python train.py --experts_per_token=8 --balance_loss=0.00272 --qk_norm=false --init_std_up=0.0181 --lr_head=0.00993 --schedule="wsd" --final_lr_fraction=0.0 --doc_mask=true
Below are experts of layer 7 (counted from 0) of a mixture-of-experts language model. Rows are named router (the router's row for the expert), up (a neuron's input weights, with its number) and show model dimensions 40-79. Each number is 128 + 24 x the weight over its row's rms, rounded and kept within 0 to 255. Numbers have three digits each.
Before each expert's rows: "comes after" lists some tokens at least twice as common just before its tokens as in all text. This comes from a sample of Wikipedia text that the model never trained on. Tokens count by the router's weight.

# expert 30
comes after: "1", "3", "2", " N", "4", "5"
router:139121126186109157134135105125137119115151140163162104132131108102144122139126118125109124153125105160107121161147126137
up0:138149165129128092137139081110125112110134105125118105144054112148110153109140110127145096152152161106146138127159120085
up1:122120170145132155125144102109165150070158119154134141129133099120137142158106143131135109142139142122118139074119091091
up2:116158118148145109157167121173124114104096108145142157125094148159130154123109105121146142114116140086122124156136123119
up3:154126108111127144122098125116156118099130128108134161110125081136135109125121112116099168152143129146128123121124116163
up4:154146109132089152121147109105166101138156152113132091109112084164140128155050135105144180123088141145148122104137148138
up5:083147132102144153145126107159174147116160119076132084097097104164111150118086112117157161122133122153114137162151133121
up6:165118121155091133136113117128225119101091058150098144125093136101150143098140133106145115164126108158135112107136161134
up7:138132121119110156125170138159116103151143119152149149110150108159073150148131117119143144117107122128150140076138116117
up8:151122157113124144101096117114153108134166111140150141093082126140130100103137177079121138073179111126105124150148090136
up9:123135127131147135107093148139174097137113126131104119164104076124121107111148114129146121088117151103132139137138141124
up10:122130115097099118154128128140148170173120073158145125074159110131105114158129131157138124133081103100119149148157152138
up11:122130165131123173113090127146139090129145108121116115121167089153114148120118114104124158115124133115125115134149166104
up12:157134119125145148126114155122118075076122089127150157146095106125091125138136103135100116132137146137112113156130106143
up13:106114123128135132118134140101128120129140133174131128132136149134138161071118102161162148149141149142145126128128129158
up14:138133110178129137109133133139128115130161110134104139136141091122139147120156125113129108123164104154150130154141085127
up15:116140163151127125112143134120113108139099111119130154124093103094125114127150126108128111133140120149117159155149107144
up16:146171132126113097120093134125086110138128140141130135154094134157151130096142127122097157142163091106129123120121152134
up17:120141114150139121164146110130132115136113160115089170155078115133155112100140094164124149141142106171147140126155124156
up18:098125152179114100109101171110157143152134112136163123141110131126116104125069100125127080141117091131133115126153121154
up19:155130122166153164136151114091162129134110125116112139121141080166131104125107109113109119142128137133091160131143151152
up20:109122114155134112108116183100131105189130142113142126116140112135154129085143109142160090153124131139121128078167124123
up21:156134172143160126116121110173154089160112118136116116158083107104138115146169155101090169151140118176151118131169142139
up22:109134116121132101097124176107152178155156107118127102143124116137142171071112182161130118110130121119168120162139157069

# expert 16
comes after: "1", " ", "2", "0", "9", "–"
router:088177124139130154158140100164123150172139133148121109128105119088135143155112117155142141158121105152133100163136118107
up0:095134082146122148127122117161133121092115118139101136127155139106082139125078102104148163116097147130183107174150175124
up1:114107137134151122126099139162176149110131108162085100126084130156132164104081172125136124134113047144177120148139128136
up2:115089087140158124100104132138128138141149121107136134097132123119147167138122100162144135136097142109117155109109133119
up3:145126099152131116138108138122120131144146082104086141123124127129138171118143125141159131083125118128119135139153125121
up4:107164126107140111144122129115096129097159144145154119142113160140155121156168124103138091134178114121111116149194123177
up5:113128172120162103115114149165181088145145175138140105108106118113126128081098117149109116135077154123091109110115118099
up6:133114121118155123153076103119126096129144138142090109120122136151137141154127126136139091152123099131101157152132135166
up7:119089124123137165138109096137102122145144145158104151138116138114133150115115101111054159115094129076156098142134112138
up8:108128137116150134141109148141109172102152121134130180102120152125166155076115131099127112107120167143129130120112130110
up9:154116131114164147143084166143125167135119091182167139107108134093095116162125145115103168089107135122116109149185118107
up10:129116115117091066144100134126090154205120095138138103125104105079122098107132157160123119151127154122143094120150150165
up11:119109155129122132118113126114129098149101129150136119181116137149142149106159155105113141108123120185124107108148174128
up12:109086122115107125092125152156154154106112125142159152149153120177147128110145150104111166105158093107140124146155142091
up13:124144130063119155073105136150147102126096156108152122142153119145162128144162099106144098118101145122181121090128112158
up14:146088145145164147119114151157119096127113134152111106138121143161144139100136126150124124123146133128100160114161120123
up15:168113144131128153162143099139164164146113093149103137091168127152126134115119144064147093146068132129125116105146144113
up16:119119137122117100144106146130127113155127132145160106104101126110109120130086118140114134141129171139092108152146121107
up17:103109095157133134135107138136209085112145123141091145090146115120125127126134127079137098148141101130130098120164120136
up18:134129120153098119116152111121133146110092100143083157150073131142148140115146100133126156153098141136138135139175064141
up19:171114140122096090157066135111139135146109086151135131119126131100145159135110186131083151124114138135097157143130162115
up20:117159083132123132162094132077114140109098168178138130183104150096113134130139142147136123138103138151117167113127123120
up21:093151119147152180096159139096202127141141132114148122168088146178152098095114111132103135145158148120150131152126067111
up22:151132169174118144127164139134126160118131129132111091096125116132150104124068076178148106158095139137093112145123127123

# expert 22
comes after: " |", ":", "9", " as", ";", " that"
router:116134129111098127138126093165124164086107141152166176131128149148139146128139084139112111166081116111147141137137121150
up0:139120194104094168120121142136126172115110123135119153106111094098165138117129149114150153164133132124154147143141168146
up1:130119149111147171117186103166140153094154099131165129095086103129105150119100153151128104117117134135126162122153120182
up2:129142142166145120118137126156126166147163087131108108091155079148120118130141138142160106086126137097081150154156141076
up3:141131121134138140089148116137093124118150090108097110113116097138094158121106146105137137154143145161138103182156160129
up4:138150107130177112121107161151135123136105122137121131134149131130131170128113110182129113158145169130069135132119108153
up5:119141075150147129115159122138099128148152106164102120141094120118128110086128099104100170055166126155111127178112122130
up6:143149100144126113155092102148132171159153111131112132127153108090148120124146164159125151112093117101164103123182113120
up7:125105090080161122151141150127133082128115135171068152130112143160147147144131144164123115147116108151133111120121097111
up8:144146124168131123044111171123126157085134090082116114129107105126153149079134128179130080112157168127124125168124146130
up9:066127157071159147108130122109112106120114114118093110115099125162129130106114159122142129134130141150123069136130124133
up10:105144139167079143143110098131142109127120122124120107120150089133131128106125145138142128140163119096122132144163090106
up11:111138163108137143138131118120166147112155131164108105116106096156127145136124173117159097155103128141132140138158100098
up12:130132088110139119110132136135122093098132136150130153157132126122180160098115136166128148138150140138125147110132105132
up13:143122127109159128135099151145102068132145128119134141191124110156145113150160120136176136108108103144129085125127135131
up14:135114152130147154113126129161131133094150117181129136114110131124122097153126147129147104077158130174143186131131147123
up15:166151132103159154133113106150090125174135157124123106126075146126105182171092107146152125117166157114106123134130089151
up16:117129074132125145148132098141127167134125149107109115151125080171140126107132140117117158122103178132134147108140181146
up17:128128111147131115136154115108134138126067121152106178115135092111122114113129138123110130097089143095145184111096155101
up18:131109134115146149114118130161135165083139125132144128118160121111127143115125135108099159117144060103093146137145135138
up19:109176111129170125118120112166128138157133095131091127108169097128156129102101133104129186070111138144122104177126130117
up20:139131113100113167101141123126113171135148156150184118128125117143109167147116125127111179113126169083124132144120148111
up21:161164188171144115110179130122094095113115111106132123135089096140091131117119125106101162151131157140104111141146109103
up22:151122146099135133158142105146122104146137112080154148132108112161136150099089134122138147119108169104154113122145142099

# expert 2
comes after: "-", " ", "\n", "|", " was", "=="
router:145195113133091139125159095115126149145132145138128141156158151114138128151150146112108175125114102154155120108142153156
up0:113177126134128134082139126127133149141119126131118101095141125143147075120089120134107132129149136166141123130123143126
up1:121112159130115158140112120154123146127138138137135124126121148108149101098118173108117144095113080131113138126155151142
up2:105109126126160127122169135138122148149161096159116148140147127133098172149116121149111121121124134142132106081121103132
up3:104113124141136107148146140166110144099085113105091142119128138127154111129129170112167138094134160104079093166141132115
up4:123110156125150104164135110094114151127151128109171124108116163152127103165155099131087117130128129129108158120126134149
up5:091100155081118126172137108151131104094112113097117106140120084166125098101116122152133111177134143152143169141121093144
up6:107142129112154171128114110150114132167144120157139134126112092121069180140115129141157084162088137121122155192138128120
up7:136132106106167088104132136136166093131170150143111132108155137164155164121149100138124129139149133111114155119183153113
up8:139115120119116138153129169127125149136145072146114146099143113194128099088103128107119130074179102111145147113125127096
up9:137140109098128139113133137149147147150103109210164103146120118132128091070116130172106102116156126130131136149171149131
up10:154167117156141115124119118119187107139134142092168136169129126131134104093127134100128118143118137139126117151138155110
up11:096161121139145142128147105129133131081168158186144127134128106121086116111141134119120133101093079138159143118114163075
up12:141120103133122142103109133188137122160123097121099096112156123106152158154120106122120117122173112156161124141123106114
up13:127115163113117110108130161150152115075113128107172144153105103115166182108126148154146104133137087138074143168135162153
up14:103116166106116180071113134102131148131109140152145151107130119104116122151106114095116122098115110153111143069101150122
up15:115139145137120126115138137139063123101134146086144125162104095153113175131041137119122106110136107100071160154128138087
up16:170112126149139136146156165142101111134137126214126108126104104164121110125139118149099156099107175136122146145112114133
up17:127158175135128162103106156130139119090141085113099096138098082156088169143111117096083131145161110129166156137147110158
up18:139153119149121111149160092108128120161118101125078157134129109108069121113157126118141103092123134125153152110136159136
up19:137148113130140129098108127123148146084143150159114147150132113144119140119122145132107165117127157073146142060118093077
up20:129138137132149154098091130130134106150095144116132113079120145146151132081112125125095123130148128128145157102167128133
up21:125125155128160161174107100154155116125156130136132184119146142129144093157161093139130151099116128104115135155145094086
up22:097166092156169124084126108100114118122123081154158120095142137151102136182123161128102158180109153177126119145180117135

# expert 9
comes after: " ", " re", "–", " (", " Re", "re"
router:111133136141165112159146141129096091106126114129138131114096131145105148129137149131127103121130126103085139138179127119
up0:154107137132112136125153180083118153143102095107116150148121069133122125180102168134167118098161135126145175097128144122
up1:109130154145130170112133145128096129151123108133162121148074092142132116139126153149116174061157124154107153120106146118
up2:155149138092158145145150117156133080141161156131126089133116130160154099103118130162108172126129143141114165170105119166
up3:095122106169127117127113104113100103141128118131120149149107127079125129115155114115093173151114096147142157104152088118
up4:149130138118139112157102113152128130121145137101139138107163127089110148153099137115109115113100107124122109151135123114
up5:215131148142153147148137134151125108110120157122101113151132101123100125124155139140097121131085136147150151159134131128
up6:115144114147149125131150099147102130148134126100101140102120082083109126081147110146118155127137128098100138160170146142
up7:119139148135131157136101122178144110106092142130120130128177140164142095140129114117102090100091078130168093110167109124
up8:141167093201169114112146118109148102140121112190159121137140129122133180136130131211167115170137120155119103151138136182
up9:116161122126131133111147149119136171161094125144125127129108099130122139109141138104112118090126133182162142150159177142
up10:168122146116140155133134141119128138150109136099117099143155114170136142133110130139140148177104130143133097165111108125
up11:100145153143128129151138092136115106166150135116116169146122105121119153135151124151098106094136146163134126165133179114
up12:102151119157182145122105136101108145174145147133127109116117148157159162120150139184116151178139129117148112160131170195
up13:132171139145158115138117149158174118108144093144105131119156114111144112142136089168163101136113141159145141143125119121
up14:130158133179118139183153126157152109111144145140137154089132123136129154141154107185129106137135157129125157098125140165
up15:110156164128111131099115126121178094164124161123135103101101092149145148124126111104126116109101076091156101175135193148
up16:157162163167086162140139142145133124143091123138125148138105093111129133146134144136092147123125138123101086164147161113
up17:135144130127140144158136086167194098079178165122126088102131150174072140159135090143141105108101148182163128114127126107
up18:106163116142132129135156123070096126144147112151123150133104109124079111087117130116156119088171138105122085167120113112
up19:114146110145177155120153156144169096165095126167156156203132109117128091075129143173115117117154099130133138079130120124
up20:136133151168145121124144128128142162137115142092128090152119127124111090111095161134096128126113112118145124125162165105
up21:090143094095118144092111130098174133167136126121080172166091157131115101106120096106110132134135152123135160146127154120
up22:158125153143159166124104128166090101092129135102132137128175134117159163097091148124120125095141119140148141100129134089

# expert 7
comes after: " |", ".", "|", ";", " \"", "==="
router:146112101161149104105129101172163112130101105157141114154081130093141112155169121137164065159146151166167107149153160120
up0:152127139132126139069131175127126132118159154104090127118111146148117146136101115145115116128125156141129104121133074088
up1:118148144149155143160113125130137105154120150097148098161154078120113131093086149138121105090100136112118140145160143096
up2:089130125122138149157112109145113101118141128128122151132139114111100137089129112104150114113148087117104133127153136137
up3:140142125156142113146106112134106084138147177142154106120112115119099183139124107125132134135128140097133154181156142087
up4:151137128163150093111144135123159146124115113132126160149098077106139089106146109156075109104116132089108129123138153114
up5:168119158114144106101091112154105128088181146143098167140127137109109134119111114100101149110119130124147137142138145115
up6:141143178109127146138109138105160170108124108110112151098144138172117118112089158075108107137125156110101145100104072090
up7:122144113169122131131159151111131093098123137146121126142084091145112114101159071092121168104131163108127159163136123111
up8:134136143155156147095140146125175117110128118106107153144088151130113105121120141119061114149110133120113090169139122109
up9:118141121122133164101144128153140117117165167144115101147141146135133186136122162136117117166100152141129120139126143114
up10:153131150132112126109155165103137139157132104110132109099180130107160152153138182104141125132108107079113125103149131112
up11:142176117144137191069157121099129103145113146135119121176127103126095144095135114195149127162116132145128128114162113133
up12:157122165135139132175117147124098110097118143099100168138090129176117153106153105114127153173105132149109114159158115126
up13:140126091155159132130153092135166112105151171106107137147102136122087121152059119099158147126134136093140124100137129103
up14:181134117168137114117066127119155148138138139157142158092098095128125152130120117121097127110163142119094130159140125124
up15:121125146117163133110111114092161111103110161119108138126154111121118121136101125131103104095148132097119098151163100131
up16:089138129119091102144127144161175137108166095160135131179118093151130113104133138134087160104133099148168127126108170116
up17:146150114165160119137164158092122080112146102121102155127129126104153153160117083134131153144115160113118162104155124154
up18:150143154134106112154129156113110116139120084131148109138112149129146129130096116118114141160116166127146130132184119123
up19:115130122178154149104168092165137137136162110188165129145093115142127121124168096138086111136152089170113168088133101131
up20:098105136106199143081133134148079155132125176150141119131119127130138093127128186185118112099180089136131140150129132103
up21:119132123170156112159126122118156078115142120090041119144149146125138099136123080141102135088088169126155125143129081117
up22:148112103151134140133161112106120140105129118130119108139154092102151161112128157139094154082120132097137156112139142131